config.yaml
d_expert: 128
d_shared_expert: 0
normalize_top_k: true
balance_bias: false
init_std_router: 0.0395
lr_router: 0.00196
vocab_size: 8192
seq_len: 1024
Below are experts of layer 2 (counted from 0) of a mixture-of-experts language model. Rows are named router (the router's row for the expert) and show model dimensions 256-287. Each number is 200 + 20 x the weight over its row's rms, rounded and kept within 0 to 999.
After each expert's rows: a language model's description of what the expert responds to. This comes from a sample of Wikipedia text that the model never trained on.

# expert 10
router,218,186,201,191,221,202,204,221,198,188,216,232,202,212,216,238,193,218,212,186,181,206,209,215,220,199,166,191,186,206,215,222
What it handles: List-item dashes. Leading hyphens and line breaks starting bullet items in infobox-style lists, such as "- Length:", "- Weight:", "- Coach:".

# expert 48
router,209,188,244,190,201,173,200,221,213,181,211,230,182,229,192,222,190,166,207,199,195,196,206,201,226,199,181,182,181,218,228,213
What it handles: Wiki headings, table pipes. Section-heading equals signs at line start and table-cell pipe separators in header rows, as in == See also ==, No. | Title.

# expert 12
router,208,182,208,166,224,180,186,216,177,216,226,205,178,213,176,228,185,212,221,195,197,189,202,213,196,221,166,184,219,217,212,210
What it handles: List commas, name fragments. Commas and digits in track-credit number lists, plus mid-word fragments of names, e.g. tracks 1, 2, 7, 9; nominate; United States.

# expert 8
router,180,192,189,174,166,192,202,222,188,213,208,219,195,225,183,205,194,232,212,198,179,191,201,204,178,223,224,159,218,210,218,235
What it handles: Table row line breaks. Line breaks ending table rows or list items, usually right after a closing | or a |---| header separator, in results and discography tables.

# expert 13
router,213,189,199,183,223,183,205,216,165,209,215,220,204,203,163,227,196,200,224,232,192,180,188,242,188,210,195,216,197,214,224,196
What it handles: Agent preposition by. The preposition by after produced, directed, written or book, naming the creator, plus under, through, via.

# expert 42
router,214,192,202,184,212,184,171,211,192,190,224,213,207,226,185,218,192,203,201,203,219,210,207,201,207,230,188,177,183,227,236,206
What it handles: Prepositions after nouns/verbs. Prepositions and linking words following a noun or verb, like talked about, range of, including, between, unlike, from.

# expert 51
router,209,173,189,209,190,212,152,229,156,195,209,186,201,209,205,229,229,190,205,217,174,174,226,213,193,213,218,216,192,220,209,197
What it handles: l-ending syllable pieces. Word pieces built around l, such as el, il, ol, ul, yl, in names and words like Axel, Israel, Gospels, Modulfunktionen.

# expert 14
router,212,179,199,183,203,172,182,224,188,207,228,209,186,205,177,231,215,194,213,180,180,186,206,213,214,221,193,195,215,222,218,224
What it handles: Mid-name word pieces. Word pieces inside personal names and scientific terms, such as Ra-pha-el, Mack-ic-han and Goronyosaur-us, plus some digits in table cells.

# expert 5
router,174,187,234,212,189,167,177,220,155,193,227,219,207,208,181,202,184,217,192,182,196,170,188,209,219,201,221,199,196,227,218,228
What it handles: Syllables sh, ak, ish. Word-internal pieces containing sh, ah, ak, han, har, mostly inside names and -ish words, such as Finnish, Sharma, Singh, caretaker.

# expert 61
router,225,193,195,149,188,184,162,220,204,220,201,167,206,231,197,198,214,176,197,215,236,210,202,192,232,218,202,200,213,216,275,181
What it handles: Line breaks. Line breaks after a sentence-ending period, before a new paragraph or a == section heading == in articles.

# expert 26
router,192,179,217,187,199,178,194,223,192,211,231,201,183,208,180,227,205,215,215,200,176,171,211,217,201,224,187,200,224,218,216,205
What it handles: New, countries, table cells. The word New before York or Zealand, country names like Australia, Russia and Saudi, and digits or pipes in sports and music tables.

# expert 2
router,197,178,203,193,203,180,177,220,172,206,228,203,174,204,178,222,189,210,222,196,185,179,199,202,205,225,183,195,220,219,218,201
What it handles: Commas, and, digits. Commas and "and" joining clauses, possessive apostrophes, and single digits in years and tennis scores, such as 19'6'8 and 6–3, '6'–4.

# expert 1
router,221,180,215,181,186,183,194,222,179,211,223,205,189,212,180,223,221,203,214,204,185,181,205,211,201,221,195,184,210,216,218,203
What it handles: Years, list numbers, common words. Digits beginning years and track-list numbers (2012, 2.), plus common words like been, as, the and possessive s.

# expert 58
router,222,176,219,170,211,181,174,217,175,216,227,203,194,200,176,235,201,194,216,204,177,179,224,210,203,219,194,194,211,214,215,215
What it handles: Number and name continuations. Digit continuations in years, ratios and codes, plus pieces ending names or words, such as 15.6-8, Baby-face, instinctive-ly.

# expert 57
router,202,189,213,188,202,200,204,212,190,223,214,209,185,234,159,212,221,188,206,177,182,179,215,215,193,215,193,169,210,229,204,202
What it handles: Articles after prepositions. The, his, their, its, her right after prepositions like of, in, to, at, as in in the second round.

# expert 19
router,162,179,194,170,174,187,193,213,181,186,213,229,179,212,186,203,198,211,199,182,173,197,203,210,202,218,212,172,213,220,219,212
What it handles: Suffix -ing. The word ending -ing and variants like -ting, -ling, -ding on verbs and gerunds, such as killing, training, riding, being.

# expert 20
router,220,181,216,176,192,184,181,225,183,220,225,206,199,203,179,228,196,220,216,227,187,187,216,220,195,219,198,193,207,215,217,204
What it handles: Year digits in dates. Digits of years and day numbers in dates, such as 201'7', 187'4', "September '2', 199", and the space before a year after a comma.

# expert 16
router,207,180,210,228,191,156,182,216,228,225,210,199,214,186,193,205,207,182,217,180,196,183,183,207,222,220,195,196,177,210,221,227
What it handles: Mid-word consonant pieces. Word-internal consonant fragments like ch, f, z, x, h, j, inside words and foreign names, such as te-ch-nical, Chie-f, Z-hishengji.

# expert 15
router,226,182,237,183,198,184,197,220,166,224,231,201,185,211,179,224,190,210,215,191,182,183,214,205,191,226,186,189,214,218,217,202
What it handles: Noun and plural endings. Word-final pieces and group nouns before of, such as -eth in teeth, -ers, -ees, members, staff, addition; also table pipes and digits.

# expert 63
router,202,182,225,151,177,189,178,211,203,210,212,187,185,229,164,212,191,196,219,203,190,181,203,222,185,205,166,182,228,228,208,211
What it handles: Definite article the/The. The and the, often starting a clause after a comma or period or after of, as in the district, the family.

# expert 38
router,218,185,217,167,189,181,190,224,183,210,228,211,177,207,172,228,200,193,218,183,181,183,211,212,198,225,198,193,231,220,215,206
What it handles: Name parts, spaced separators. First words or pieces of names and titles such as Sun, Ray, Star, plus spaces and "and" between list items in rosters and tables.

# expert 3
router,227,176,217,178,201,183,179,217,181,208,230,219,191,216,175,230,187,200,214,213,194,188,205,240,196,227,206,203,215,218,217,183
What it handles: Table digits, name starts. Pipe cells and digits in sports or statistics tables, plus capitalized name beginnings like Col, Li, Miami, and occasional in/at.